{"n_experts": 16, "d_expert": 144, "moe_layers": [0, 1, 2, 3, 4, 5, 6, 7, 8], "router_score": "sigmoid", "lr_router": 0.00105, "num_attention_heads": 12, "norm": "rmsnorm", "init_std_down": 0.00486, "learning_rate": 0.00205, "weight_decay": 0.18, "warmup_steps": 200, "schedule": "wsd", "decay_shape": "linear", "dataset": "wikipedia_en"}
Below are experts of layer 3 (counted from 0) of a mixture-of-experts language model. Rows are named router (the router's row for the expert), down (a neuron's output weights, with its number) and show model dimensions 96-191. Each number is 50 + 15 x the weight over its row's rms, rounded and kept within 0 to 99.
After each expert's rows: a language model's description of what the expert responds to. This comes from a sample of Wikipedia text that the model never trained on.

# expert 3
router:59 70 43 22 44 56 68 80 44 55 52 36 59 62 77 33 43 37 55 24 58 53 45 36 47 39 62 54 38 34 58 29 63 83 60 29 26 33 31 25 37 45 27 49 44 28 65 47 54 52 47 57 35 43 57 55 31 39 60 24 62 59 42 61 33 67 63 58 61 42 51 50 33 62 73 47 56 56 60 47 42 68 62 59 99 42 57 55 43 37 48 54 53 67 48 65
down1:43 42 72 60 61 41 58 51 36 31 55 35 58 79 57 30 44 60 25 48 43 59 76 58 81 38 54 43 50 49 34 53 32 39 43 43 39 49 49 58 72 26 49 47 22 47 70 77 46 66 21 45 18 53 55 65 39 43 33 42 47 41 37 47 64 39 53 59 64 30 76 48 25 43 44 47 35 56 57 58 43 59 55 45 30 31 38 54 32 36 43 53 53 25 53 41
down2:42 72 21 21 32 30 45 41 40 88 49 33 54 58 38 30 16 62 33 51 56 42 49 58 32 64 34 54 50 48 51 63 62 72 36 51 43 45 42 65 60 71 36 40 11 51 33 24 74 77 11 79 67 63 55 67 48 87 60 54 51 46 25 43 37 43 59 68 44 60 25 47 62 28 37 53 50 21 68 53 27 49 31 58 65 52 43 39 35 69 50 28 28 61 63 33
down3:39 99 51 49 52 59 41 64 77 51 57 48 71 60 41 42 45 46 33 50 56 41 44 39 42 46 65 35 57 55 44 45 43 63 39 21 50 38 62 50 51 54 60 39 86 57 51 48 54 60 34 61 37 49 92 42 75 65 45 95 34 36 48 41 39 40 35 65 64 36 36 41 40 63 50 54 72 69 27 33 38 26 62 75 24 54 60 23 64 52 76 36 61 38 39 62
It responds to: Table separators, music articles. Markdown table header divider rows (|---|---|) and word pieces in album, song and election-table pages, e.g. follow-up, lead singer.

# expert 15
router:43 48 58 65 62 68 64 28 31 58 34 46 64 66 61 63 60 52 65 43 36 56 56 37 54 27 72 68 26 59 68 25 60 93 76 72 44 56 34 45 25 39 39 37 44 54 76 33 63 50 59 26 26 78 58 56 54 40 39 29 50 41 51 53 39 74 72 51 50 46 67 56 69 66 74 38 71 38 60 55 39 79 75 53 60 34 72 70 56 38 33 52 61 56 47 75
down0:43 67 49 27 55 55 35 29 64 41 45 70 18 42 45 39 49 76 63 62 72 63 51 48 41 44 57 20 36 72 43 14 49 37 61 51 77 30 52 56 79 53 54 57 78 50 55 32 30 52 30 58 47 38 48 56 62 69 43 70 40 53 45 43 48 25 58 53 80 62 63 52 54 38 15 38 49 33 55 37 39 20 38 52 50 55 51 77 74 56 40 56 60 52 46 34
down1:57 41 57 49 40 44 64 31 46 37 41 55 32 45 81 67 61 66 44 52 20 48 33 36 56 66 49 43 35 45 51 50 57 64 53 17 58 79 57 69 36 57 61 52 40 44 59 38 73 23 52 51 45 55 39 55 51 85 23 33 56 24 53 64 55 50 47 52 56 38 65 41 77 33 58 59 53 69 60 27 28 51 67 54 46 20 56 66 41 63 18 44 32 40 58 10
down2:47 43 36 75 72 16 95 36 52 55 80 71 39 61 64 39 46 32 77 67 55 53 33 35 66 51 53 33 71 55 64 56 44 57 57 63 41 48 57 48 64 32 66 62 21 44 65 52 66 50 39 70 61 65 42 40 52 28 34 64 51 05 37 49 40 63 67 42 56 53 61 02 41 42 63 49 36 69 47 45 33 79 47 56 57 76 62 71 76 62 20 63 61 71 35 43
It responds to: Taxonomy and science fragments. Word pieces in species descriptions and scientific or math text, e.g. wn in brown, genus name parts, brackets in formulas.

# expert 9
router:49 48 65 38 70 45 59 71 34 81 48 39 67 59 79 45 36 58 27 35 46 80 48 45 33 29 49 47 10 56 25 37 58 72 64 54 40 16 45 24 39 73 33 47 53 39 47 66 32 48 28 35 45 51 57 68 51 50 69 43 59 46 71 73 74 52 77 25 79 19 61 58 56 60 60 36 66 57 79 17 47 45 62 19 64 45 37 63 34 38 38 52 42 43 53 64
down0:35 47 35 50 40 42 58 59 62 37 52 50 42 61 39 42 30 44 52 61 46 63 43 72 48 56 48 32 58 37 69 39 32 73 17 50 47 50 47 41 60 38 46 61 42 58 30 61 52 55 41 45 69 35 45 38 41 65 54 50 34 63 49 53 33 58 27 56 53 20 63 51 65 59 57 52 58 52 39 54 42 73 77 76 66 99 47 41 37 28 45 59 54 65 47 51
down1:51 41 34 41 42 55 76 42 46 23 32 82 38 42 28 37 38 44 63 42 63 65 53 68 49 45 47 56 56 41 60 50 33 33 29 53 68 45 70 65 24 69 51 38 52 68 36 30 58 65 53 51 42 43 69 24 53 62 58 66 53 37 47 20 55 77 49 68 49 74 32 62 46 61 34 55 51 36 29 49 60 54 15 57 36 45 45 68 86 28 82 84 27 19 56 68
down2:47 55 44 50 25 68 11 58 76 59 37 56 36 58 38 21 37 34 37 33 63 47 24 48 71 36 52 53 31 47 33 20 70 61 47 51 17 40 41 83 46 38 61 56 38 31 29 26 29 61 44 76 43 62 38 29 57 56 45 38 47 29 62 52 58 43 58 61 61 62 86 25 82 28 76 50 31 48 53 42 39 35 59 50 75 77 55 57 34 69 76 43 49 47 70 53
It responds to: Biography career verbs. Verbs and function words in biographies after He or she, e.g. joined, served, appeared, worked, plus of, to, by.

# expert 0
router:29 60 53 45 58 48 70 65 46 58 21 59 57 59 68 56 50 43 37 46 61 64 53 29 52 38 73 45 23 59 73 33 61 67 51 61 42 38 24 29 05 58 62 23 39 36 64 46 28 53 53 18 36 58 46 56 44 64 73 59 60 48 43 49 59 55 81 39 63 33 49 64 60 79 68 37 88 62 71 42 39 37 80 66 71 43 39 54 25 36 29 49 65 65 64 74
down0:66 46 42 48 44 36 66 41 22 24 40 48 46 52 45 49 47 53 75 33 63 37 53 26 39 62 33 56 76 46 41 58 58 55 56 60 35 50 37 55 47 59 37 57 53 39 21 34 48 26 50 62 59 30 53 41 53 57 62 52 60 38 44 64 45 39 30 62 68 46 36 54 69 44 60 61 28 50 38 59 68 61 12 55 60 30 43 48 49 21 58 50 64 50 47 17
down1:40 48 59 40 70 40 50 59 53 47 66 51 38 23 45 57 52 36 45 66 16 42 58 65 50 58 71 43 76 39 27 34 36 68 43 57 50 61 81 53 41 52 37 65 78 32 19 57 52 52 63 39 25 54 53 82 37 43 41 65 79 31 35 51 54 53 62 72 40 64 61 55 35 30 42 54 00 21 62 70 61 37 54 47 63 43 57 39 43 58 39 46 62 76 20 38
down2:34 55 57 42 55 36 41 40 71 37 75 33 77 68 37 85 26 45 51 56 44 44 35 56 19 34 63 58 48 62 56 72 63 18 67 51 41 59 30 53 45 59 53 59 45 34 68 66 43 77 66 33 45 38 49 72 26 66 28 62 49 44 42 78 42 43 67 58 32 59 71 52 49 58 59 15 51 35 60 36 71 72 30 37 34 60 57 44 63 49 54 27 45 63 19 49
It responds to: Mid-word pieces, table cells. Middle and end pieces of words split oddly, such as stran-ge, L-iter-ary, st-aged, and row numbers or pipes in tables and lists.

# expert 11
router:37 55 59 58 50 62 71 75 69 62 53 37 73 64 70 37 49 69 21 23 37 68 64 45 51 05 34 66 38 35 34 20 60 73 75 55 34 52 48 18 46 77 45 24 55 60 62 75 71 54 39 54 40 48 53 89 35 31 52 49 68 38 47 75 47 48 69 37 52 25 53 55 59 63 75 38 45 69 57 52 53 50 65 40 61 37 48 66 47 39 47 40 20 62 59 55
down0:37 32 47 46 16 47 49 60 57 57 28 32 63 34 54 57 61 73 44 37 52 47 42 76 40 56 72 40 40 38 63 38 69 74 50 63 50 30 73 38 62 50 53 41 57 75 80 80 34 58 53 44 56 35 28 53 29 65 51 48 53 55 25 68 53 32 07 56 55 37 36 43 49 67 55 22 47 37 57 53 57 73 54 34 52 56 42 35 29 60 38 81 39 71 55 54
down1:96 47 51 37 43 61 63 50 52 83 55 58 39 74 49 50 54 56 72 44 56 47 43 42 42 47 32 53 41 56 47 49 85 52 42 53 43 18 56 40 49 29 77 62 52 36 67 59 53 37 39 47 45 63 56 54 26 61 69 40 52 56 54 64 63 47 41 74 61 35 55 70 20 40 65 60 41 38 40 81 51 65 25 63 76 35 45 69 63 37 48 19 40 54 33 46
down2:62 66 74 55 46 65 62 23 41 61 17 58 19 36 64 62 41 40 47 52 53 85 44 58 59 53 31 63 52 68 47 26 36 74 21 45 62 45 64 53 70 66 56 55 58 92 51 50 51 32 63 38 47 51 58 62 44 59 75 41 64 38 42 73 46 63 25 69 77 64 19 72 66 60 68 49 63 48 35 56 61 53 18 52 59 35 47 28 34 47 44 49 67 30 35 57
It responds to: Sports and foreign-name fragments. Word pieces inside sports and foreign names or terms, e.g. eter in veteran, ice in vice, ce in Oceania, les in Doubles.

# expert 14
router:47 61 67 43 47 52 56 59 48 63 21 31 54 73 68 51 50 54 46 48 63 59 87 26 39 26 34 84 28 62 41 21 58 59 49 46 45 45 30 38 36 31 74 33 40 56 63 47 52 37 65 42 39 65 73 55 54 51 60 54 66 47 57 73 63 52 69 27 44 46 34 78 44 70 66 57 58 62 73 42 31 36 62 33 65 44 56 47 41 52 47 26 41 49 59 69
down0:37 44 47 37 28 43 43 44 41 61 63 35 66 65 68 31 55 37 54 63 44 63 70 68 55 40 19 49 41 50 64 33 65 70 51 78 32 64 62 69 42 59 40 42 65 29 40 65 41 48 41 43 65 59 45 60 48 35 50 45 48 33 42 59 73 31 80 11 39 27 73 38 54 40 77 63 66 52 42 31 60 40 51 56 40 38 64 32 27 50 40 49 63 71 44 41
down1:66 51 55 34 69 61 67 31 57 48 40 62 40 32 40 61 40 30 53 72 76 94 50 46 52 65 46 71 72 52 52 60 52 46 26 56 48 95 61 67 52 56 48 59 65 62 66 19 47 49 53 44 41 68 42 45 42 65 52 55 42 67 42 44 30 60 45 64 48 50 45 67 30 75 38 34 70 56 36 43 59 42 31 29 69 84 71 70 61 43 76 40 34 65 65 45
down2:34 33 77 64 55 49 37 51 47 62 34 59 33 50 62 43 39 32 75 70 38 48 46 34 69 39 49 40 50 44 48 65 31 73 75 64 61 68 35 29 48 43 75 57 50 51 32 62 45 66 55 30 42 65 57 21 52 47 35 48 51 40 65 60 52 72 44 50 63 49 62 46 53 62 22 63 57 56 72 50 39 68 73 64 47 48 54 41 64 63 39 56 52 56 15 74
It responds to: Coordinates and infobox data. Coordinate symbols, Time zone labels and numbers in settlement infoboxes and statistics tables, such as °N, zone, km, decimal points.

# expert 2
router:62 56 46 47 72 25 57 67 42 63 35 45 85 57 66 67 49 54 42 35 27 62 70 38 47 55 72 73 22 39 27 45 55 90 47 42 53 53 25 36 29 59 56 13 66 57 72 40 47 65 46 40 40 40 60 62 42 58 41 55 62 47 33 50 40 54 48 42 50 41 57 52 59 74 91 42 68 67 64 39 61 53 64 54 78 52 65 48 47 76 39 51 46 70 48 54
down1:57 23 35 35 54 72 65 59 58 66 53 45 17 38 59 65 25 72 41 42 86 18 43 31 41 42 12 49 66 41 57 32 24 42 60 49 60 33 48 50 46 41 44 40 33 33 50 68 35 44 11 64 64 35 44 62 41 49 55 56 52 84 42 65 47 48 46 55 55 63 51 57 71 67 36 23 50 48 50 44 68 63 57 40 41 54 52 69 39 61 39 27 52 25 40 56
down2:79 61 43 71 44 64 48 57 34 42 33 60 60 32 60 73 28 31 48 21 61 40 44 58 45 48 76 33 54 43 63 54 52 67 33 65 22 44 43 63 39 47 28 68 42 50 17 30 27 80 19 30 73 67 66 61 22 28 41 38 23 36 69 50 32 29 53 48 40 50 54 45 53 21 58 58 46 47 48 55 67 32 36 36 71 44 79 56 60 57 55 37 74 30 40 33
down3:82 55 37 42 34 54 67 45 48 46 49 56 68 40 36 38 77 62 71 46 54 45 64 60 58 67 52 32 42 55 40 51 46 07 62 34 45 15 41 48 59 44 80 46 52 65 34 34 69 56 57 49 41 60 59 16 51 77 80 48 64 52 34 30 61 43 27 83 50 45 37 46 50 12 65 58 70 47 20 70 49 59 39 56 27 76 52 55 77 55 51 65 33 71 62 59
It responds to: Word-initial prefix pieces. First pieces of lowercase words after an article or verb, such as c, re, dis, ex, ch, beh in behalf.

# expert 1
router:48 58 43 51 67 55 51 72 31 59 41 46 60 49 67 57 45 47 51 38 40 52 61 24 44 33 81 53 28 49 63 27 57 95 68 43 42 50 23 44 44 53 39 34 50 41 59 45 50 58 54 23 56 67 75 63 51 39 51 53 62 57 41 68 58 54 68 51 75 38 51 47 57 58 85 25 63 78 58 59 44 59 72 77 69 41 45 83 34 48 56 38 41 63 43 66
down1:68 44 45 23 41 60 45 57 74 68 78 35 20 37 41 45 56 38 28 52 68 37 51 76 78 41 61 31 35 43 44 17 62 36 50 13 29 56 44 66 77 56 47 26 44 58 76 32 51 48 59 73 69 42 58 65 37 70 49 41 47 85 41 60 57 44 69 34 51 27 52 54 49 44 59 44 65 42 58 51 74 49 40 32 64 75 40 69 57 40 44 36 27 53 78 65
down2:26 37 55 70 53 46 36 56 71 63 69 59 82 57 64 60 40 56 60 51 54 47 58 65 46 65 67 41 22 31 37 31 77 43 52 42 72 65 75 41 77 40 75 39 62 52 55 38 43 33 55 41 79 53 35 53 60 47 34 51 44 30 31 64 55 07 72 72 63 49 53 49 83 41 60 48 26 57 31 65 23 60 55 24 57 42 62 52 53 52 20 48 56 51 36 44
down3:72 12 51 80 45 45 69 61 58 35 36 61 50 39 17 64 46 15 64 33 50 59 50 73 40 48 46 44 57 41 40 53 44 51 55 31 69 64 73 47 19 65 43 29 26 64 50 43 31 49 51 53 82 22 37 49 43 49 50 40 60 50 47 72 32 48 57 38 36 57 62 33 88 55 33 59 40 28 54 61 68 46 75 46 53 45 81 35 61 57 63 28 56 34 54 59
It responds to: Word-initial fragments, numerals. First pieces of capitalized words and digits after spaces, brackets or dashes, e.g. the ng in English, Al in Allegations, standalone numbers.

# expert 7
router:62 51 76 42 58 35 66 67 59 70 21 39 82 75 61 59 28 47 40 41 37 53 62 39 51 37 63 73 33 49 57 27 62 89 53 51 39 44 18 28 36 43 54 31 54 63 66 62 48 47 68 25 49 52 68 60 39 58 45 65 55 63 52 63 56 56 71 49 53 38 54 67 66 82 76 40 59 58 63 26 42 56 73 39 82 25 58 63 32 56 44 40 39 65 59 68
down0:61 38 56 63 24 51 50 54 43 32 44 67 57 53 38 71 44 53 63 44 48 47 46 64 34 45 62 41 53 47 56 62 08 41 48 77 58 52 18 37 37 61 61 67 35 34 51 62 35 42 62 16 44 34 37 46 47 65 38 64 60 36 56 79 33 57 57 58 65 52 28 27 77 35 39 37 59 43 44 58 47 59 73 41 60 77 47 78 65 70 61 54 48 48 33 72
down1:63 61 55 56 26 47 73 21 46 41 57 53 49 68 57 36 44 52 56 68 76 52 68 55 57 52 46 43 34 66 52 47 52 43 44 41 35 55 52 42 37 22 58 46 52 26 50 65 59 60 60 65 50 57 57 58 52 40 80 30 76 44 57 70 45 57 54 92 29 65 46 52 45 49 55 49 64 63 45 27 30 49 62 63 35 59 64 86 63 58 25 50 47 39 55 35
down2:40 39 36 58 60 32 54 49 47 55 29 90 68 38 69 39 35 51 54 27 53 42 50 36 58 45 80 50 25 24 31 31 67 44 56 42 51 32 58 79 13 67 51 46 36 51 49 64 29 61 63 52 70 45 51 37 55 77 42 43 57 30 70 72 43 70 51 31 74 36 49 48 50 48 82 56 47 37 45 34 49 75 47 69 67 57 46 79 37 77 56 60 18 55 81 66
It responds to: Possessives, relationships, table pipes. Pronouns like his, her and herself, the word relationship, and pipes or semicolons in sports schedule tables.

# expert 8
router:63 58 47 56 55 44 62 72 50 71 34 47 76 63 75 49 52 32 64 29 42 51 56 13 49 29 53 66 41 77 49 41 65 70 33 27 36 32 35 43 47 53 54 29 46 37 47 43 52 36 45 29 69 42 64 46 58 53 50 72 66 56 52 68 48 60 75 43 76 25 51 47 64 66 65 64 64 41 54 51 33 65 80 67 79 18 60 40 53 35 42 48 55 57 51 50
down0:56 51 68 67 52 47 61 51 73 64 41 64 48 69 31 41 55 46 48 59 35 43 25 68 54 67 39 70 78 68 42 57 44 72 53 84 59 48 66 68 45 37 62 44 60 43 59 52 56 41 54 69 60 55 57 37 21 22 54 49 31 67 37 57 38 46 47 70 58 61 44 53 31 51 43 49 71 65 13 51 67 09 53 60 56 72 52 52 47 65 23 59 42 25 49 33
down1:68 53 68 10 39 34 55 37 43 44 40 75 50 39 38 61 51 52 18 57 69 51 34 46 50 44 75 53 38 66 53 28 32 58 57 78 39 20 43 53 52 56 42 68 58 20 53 46 99 42 44 43 66 56 54 43 59 65 60 56 20 66 48 37 27 60 54 59 46 66 29 54 45 55 43 36 46 68 35 29 38 46 51 32 83 41 46 53 53 39 59 51 52 56 48 48
down2:34 60 59 45 56 75 43 32 46 72 76 37 67 58 59 58 31 35 67 46 31 39 73 57 43 27 45 37 71 51 45 87 31 60 78 49 59 67 74 54 59 60 63 33 42 51 61 23 41 92 56 52 54 46 33 47 45 48 45 38 48 51 68 85 76 61 51 30 31 40 62 70 20 41 63 67 47 28 59 32 60 14 57 45 62 65 46 63 20 49 63 65 32 23 35 60
It responds to: Film and entertainment context. Words in passages about films, TV series and actors, such as direct, action, screened, box office, and birth-list entries.

# expert 10
router:60 37 59 70 56 41 61 35 28 55 55 44 57 67 73 73 53 45 64 36 27 50 49 48 28 31 71 74 02 55 51 27 64 62 72 22 41 60 19 35 23 40 38 26 41 44 54 50 50 55 50 29 39 52 65 51 44 52 64 50 45 36 47 61 52 64 68 48 49 34 55 91 50 74 76 47 60 50 36 11 70 54 72 46 76 37 50 55 59 51 39 39 69 73 46 55
down1:41 52 49 70 60 64 60 72 57 46 53 65 38 50 46 31 63 34 59 46 74 73 54 53 45 71 53 49 53 56 28 59 49 16 24 44 57 40 39 45 88 54 33 64 47 37 51 57 67 41 39 72 38 74 36 60 48 55 65 52 42 32 54 56 74 39 59 20 45 70 50 51 42 27 57 52 57 54 61 68 49 18 63 94 24 26 66 38 66 47 53 73 57 52 00 27
down2:62 20 66 48 69 58 30 65 43 52 56 39 70 43 61 59 33 54 51 24 47 69 48 54 56 70 28 75 48 49 67 56 48 70 50 64 50 32 26 39 75 60 58 33 52 62 68 46 63 70 36 41 49 46 46 19 35 74 68 68 19 62 37 53 70 45 43 39 56 27 62 34 65 73 56 43 57 89 69 56 58 74 31 31 55 65 64 24 51 54 59 23 64 61 70 46
down3:65 27 59 72 35 53 25 50 70 43 49 25 40 52 39 66 33 44 39 44 51 33 51 44 36 62 62 52 58 48 53 80 58 30 35 67 35 39 33 65 39 43 54 65 65 55 79 33 65 39 43 68 41 38 37 78 22 50 64 34 55 71 40 61 50 71 45 69 44 25 62 46 48 65 44 53 73 27 76 44 50 32 40 62 41 66 47 56 66 27 48 56 38 58 50 68
It responds to: Name starts, infobox keys. First names and capitalized name starts, month names, and infobox labels, such as Sam, Jim, Nov, William, Preceded.

# expert 12
router:39 43 55 61 43 41 69 64 28 52 28 47 67 64 59 47 57 45 50 28 38 74 47 34 26 38 56 40 23 51 48 53 74 81 42 54 20 51 10 44 40 50 46 34 48 27 33 62 42 56 67 51 62 73 53 40 43 39 69 66 56 46 64 38 63 52 82 35 42 28 31 43 36 73 87 36 59 69 46 49 70 63 87 51 61 48 36 60 39 49 31 65 37 72 48 65
down0:61 38 37 26 48 63 51 58 22 37 50 52 71 45 34 53 30 50 59 34 28 37 38 42 21 45 55 60 07 51 35 41 88 60 12 55 56 37 32 49 56 64 72 29 62 74 26 63 58 55 28 54 49 29 47 37 51 39 78 41 39 33 43 53 34 36 49 40 51 56 19 53 79 51 64 46 27 52 35 36 68 26 62 63 58 60 35 45 45 52 65 45 54 47 46 19
down1:34 56 47 50 85 48 80 56 66 34 32 49 48 69 57 53 63 46 48 45 26 48 66 52 53 29 55 55 46 54 52 14 46 59 58 66 31 85 77 56 55 63 37 45 40 78 67 46 60 57 26 71 45 45 41 44 48 30 60 53 66 53 60 54 50 36 55 55 57 50 32 65 12 43 49 51 41 63 32 62 69 25 44 59 69 67 43 75 59 45 81 56 47 60 48 54
down2:63 44 46 58 26 62 58 62 89 24 51 37 44 71 86 23 78 62 45 72 45 88 43 57 50 52 46 68 25 62 41 48 48 68 58 63 52 36 77 43 54 46 81 54 33 43 65 55 59 65 50 56 38 42 23 53 35 32 34 18 58 51 46 41 47 57 43 74 56 35 27 46 51 59 54 36 67 56 63 42 39 53 49 54 80 37 51 46 41 61 45 58 46 54 73 36
It responds to: Name and place continuations. Continuations of proper names and places, such as Un-ited States, Bro-oklyn, Stuy-ves-ant, plus dashes and parentheses in credits and tables.

# expert 13
router:64 38 57 40 54 33 66 72 73 57 35 34 66 57 81 67 48 35 25 28 56 57 59 22 25 37 59 60 17 24 46 34 61 81 45 50 33 45 51 29 44 43 53 37 38 15 55 60 65 51 52 17 48 52 60 62 52 45 46 62 75 35 62 54 41 51 58 54 53 43 49 54 51 72 71 55 48 58 62 22 50 51 47 56 79 56 62 35 15 62 54 42 24 65 83 64
down1:29 64 48 58 39 49 42 47 29 25 54 41 24 37 41 55 82 54 54 44 61 54 59 51 60 59 45 77 56 38 34 42 47 54 65 46 58 31 25 81 50 98 16 53 85 68 57 53 70 64 59 58 59 66 51 46 43 40 31 63 57 34 74 64 28 50 44 38 44 57 66 09 80 39 45 32 59 45 46 78 61 96 49 45 62 45 49 39 38 70 62 44 10 50 48 50
down2:42 35 43 56 59 72 66 46 31 36 62 65 42 59 39 60 41 49 46 30 53 41 59 50 34 37 69 42 86 60 58 69 61 44 72 38 45 33 92 77 55 40 36 49 59 70 42 59 61 44 50 59 50 49 45 61 41 46 28 42 44 66 57 55 62 56 71 33 47 52 69 57 20 62 61 50 20 35 56 46 65 41 34 58 42 39 37 78 30 61 44 42 14 15 43 53
down3:59 46 50 39 52 44 27 45 36 19 42 32 38 64 50 30 45 56 33 51 53 71 49 58 28 56 53 38 41 64 50 55 50 67 22 56 42 35 59 23 56 46 47 59 49 44 47 62 39 58 67 36 53 30 63 47 82 60 41 67 41 39 40 64 64 32 66 46 31 39 41 33 74 47 59 59 52 46 53 59 43 34 40 37 37 49 64 57 65 69 53 47 52 51 53 47
It responds to: Infobox headers, comparatives. Infobox and section header words like Scientific classification, Personal information, Location, Early life, plus adjectives such as most, more, such.

# expert 4
router:61 41 59 61 60 53 81 73 53 58 42 34 66 66 75 70 67 30 30 46 32 59 60 28 53 39 57 63 38 57 73 50 81 65 44 53 37 29 35 41 45 40 66 34 55 45 48 66 51 49 57 32 37 65 73 31 67 43 49 72 54 39 73 74 42 61 71 52 56 47 50 65 28 62 84 58 41 40 68 17 42 68 59 72 80 50 45 45 46 44 35 54 57 68 76 61
down0:44 42 77 56 56 47 38 54 89 55 47 68 36 14 72 40 56 38 54 42 53 50 51 21 41 44 41 43 56 50 79 33 70 56 69 38 26 36 70 57 61 57 35 14 59 67 36 40 49 74 58 52 38 24 52 37 74 49 24 68 64 38 67 82 54 56 52 47 35 47 31 70 70 48 82 49 54 22 53 50 29 47 52 58 41 54 57 40 30 50 53 42 86 51 83 40
down1:75 73 47 58 43 39 66 53 50 44 34 34 38 64 58 74 50 56 22 59 42 44 30 51 53 54 73 31 51 64 60 59 67 48 50 68 76 55 53 36 46 54 76 57 21 41 36 87 34 56 44 48 34 34 46 39 47 68 08 57 56 34 26 49 58 55 44 47 49 48 38 45 35 50 53 57 58 43 50 43 52 54 37 43 43 77 60 49 36 70 60 55 46 32 38 55
down2:27 84 79 63 56 23 38 55 46 24 69 58 37 31 35 60 52 35 66 60 39 24 33 41 41 86 43 64 68 45 49 33 55 43 70 53 27 53 43 57 64 35 37 64 34 41 58 55 54 68 41 29 64 55 59 55 53 45 60 54 78 32 41 53 39 44 48 36 51 54 35 37 87 59 32 42 71 35 38 55 41 34 67 55 47 63 45 35 51 34 36 48 80 57 42 54
It responds to: List dashes, table pipes. Line-start dashes and table pipes in infobox lists, tables and coordinate entries, such as "- Location", "| 1969 |", "Died".

# expert 5
router:37 56 59 56 65 40 74 65 46 49 34 50 68 64 88 68 69 40 47 30 38 70 66 33 40 31 57 73 26 46 36 10 68 83 42 65 39 41 36 31 32 51 42 18 42 44 54 57 63 46 48 21 46 46 70 58 44 40 61 64 67 53 46 54 44 71 93 54 53 33 61 54 69 60 87 56 46 51 54 40 59 55 67 52 73 45 61 47 33 60 29 52 49 64 48 62
down0:42 46 64 72 69 37 61 40 47 35 33 05 69 67 46 55 40 71 55 62 38 38 67 47 47 49 49 52 69 59 53 64 44 58 42 43 73 52 29 44 54 56 33 43 51 52 58 31 23 52 35 60 37 59 55 73 62 75 58 39 66 78 58 15 47 80 38 52 51 44 45 65 33 45 54 56 59 37 42 67 57 40 59 49 50 73 57 52 31 66 62 51 48 32 53 45
down1:58 19 45 47 32 43 42 59 36 40 66 63 28 73 47 61 69 49 62 50 59 63 44 41 32 44 82 29 46 37 33 54 45 46 61 49 56 41 51 34 74 47 61 52 50 49 40 51 49 85 46 45 42 54 61 72 39 51 50 21 97 48 50 36 41 63 13 56 53 70 44 32 44 50 60 14 54 44 58 68 18 65 53 53 52 89 51 44 61 47 24 39 44 63 36 54
down2:55 51 52 24 40 64 36 50 41 51 46 68 49 60 44 50 29 28 53 56 51 68 64 75 62 57 52 66 56 41 43 38 07 38 48 43 81 73 79 25 78 48 54 77 37 53 49 50 46 62 65 67 52 71 26 44 27 73 50 50 43 44 40 32 40 33 53 45 36 44 47 62 73 38 56 47 43 35 46 13 29 67 60 46 49 69 44 44 55 47 61 47 67 54 26 69
It responds to: Word-internal stems, media terms. Middle or suffix pieces of longer words and media or industry terms, e.g. manufact in manufacturer, ass in assists, media, production, -ology.

# expert 6
router:51 56 51 53 52 35 61 58 38 66 38 33 76 45 60 48 37 42 50 26 33 56 66 44 21 37 64 63 24 43 34 32 50 84 52 51 56 51 36 27 49 57 58 33 55 55 73 61 41 57 64 28 47 53 55 51 54 49 72 65 64 56 52 54 63 53 83 58 40 51 57 51 41 78 79 43 51 45 71 22 52 34 78 52 76 32 50 57 29 50 25 48 35 51 68 66
down0:51 52 67 66 52 70 38 69 11 45 28 34 37 47 49 36 34 71 90 62 66 84 41 68 45 61 49 28 46 51 35 76 34 52 39 35 65 29 59 59 45 70 70 49 56 77 52 38 48 38 57 52 25 38 42 40 44 33 37 64 67 65 92 51 61 33 29 53 52 42 58 71 61 40 20 49 44 73 54 53 42 35 37 56 33 36 86 53 45 44 47 75 48 72 35 75
down1:49 47 55 37 72 56 33 30 47 26 59 46 64 34 55 72 45 47 52 51 44 44 70 61 73 45 54 27 52 70 51 43 23 31 43 34 88 20 57 85 52 39 42 63 50 40 46 22 49 49 40 37 43 71 53 50 45 42 55 60 47 42 41 55 49 54 44 62 47 66 29 39 42 51 54 46 90 52 34 49 60 37 53 58 58 49 65 53 57 33 42 62 61 40 42 68
down2:69 82 44 44 39 43 58 67 66 43 79 32 56 44 55 39 35 57 68 53 36 51 47 66 30 52 45 37 46 60 59 48 34 36 69 60 91 53 60 60 60 57 45 67 28 45 65 56 51 47 45 42 54 52 78 08 49 38 45 54 75 55 39 58 42 62 65 49 10 65 54 57 53 51 59 55 37 55 67 59 64 61 34 39 57 14 58 48 55 41 58 28 41 66 55 55
It responds to: Word pieces, capitalized names. Inner pieces of words and proper names, often in headings, election tables and place lists, such as Pro-fess-ional, Bh-atpara, Den-mark.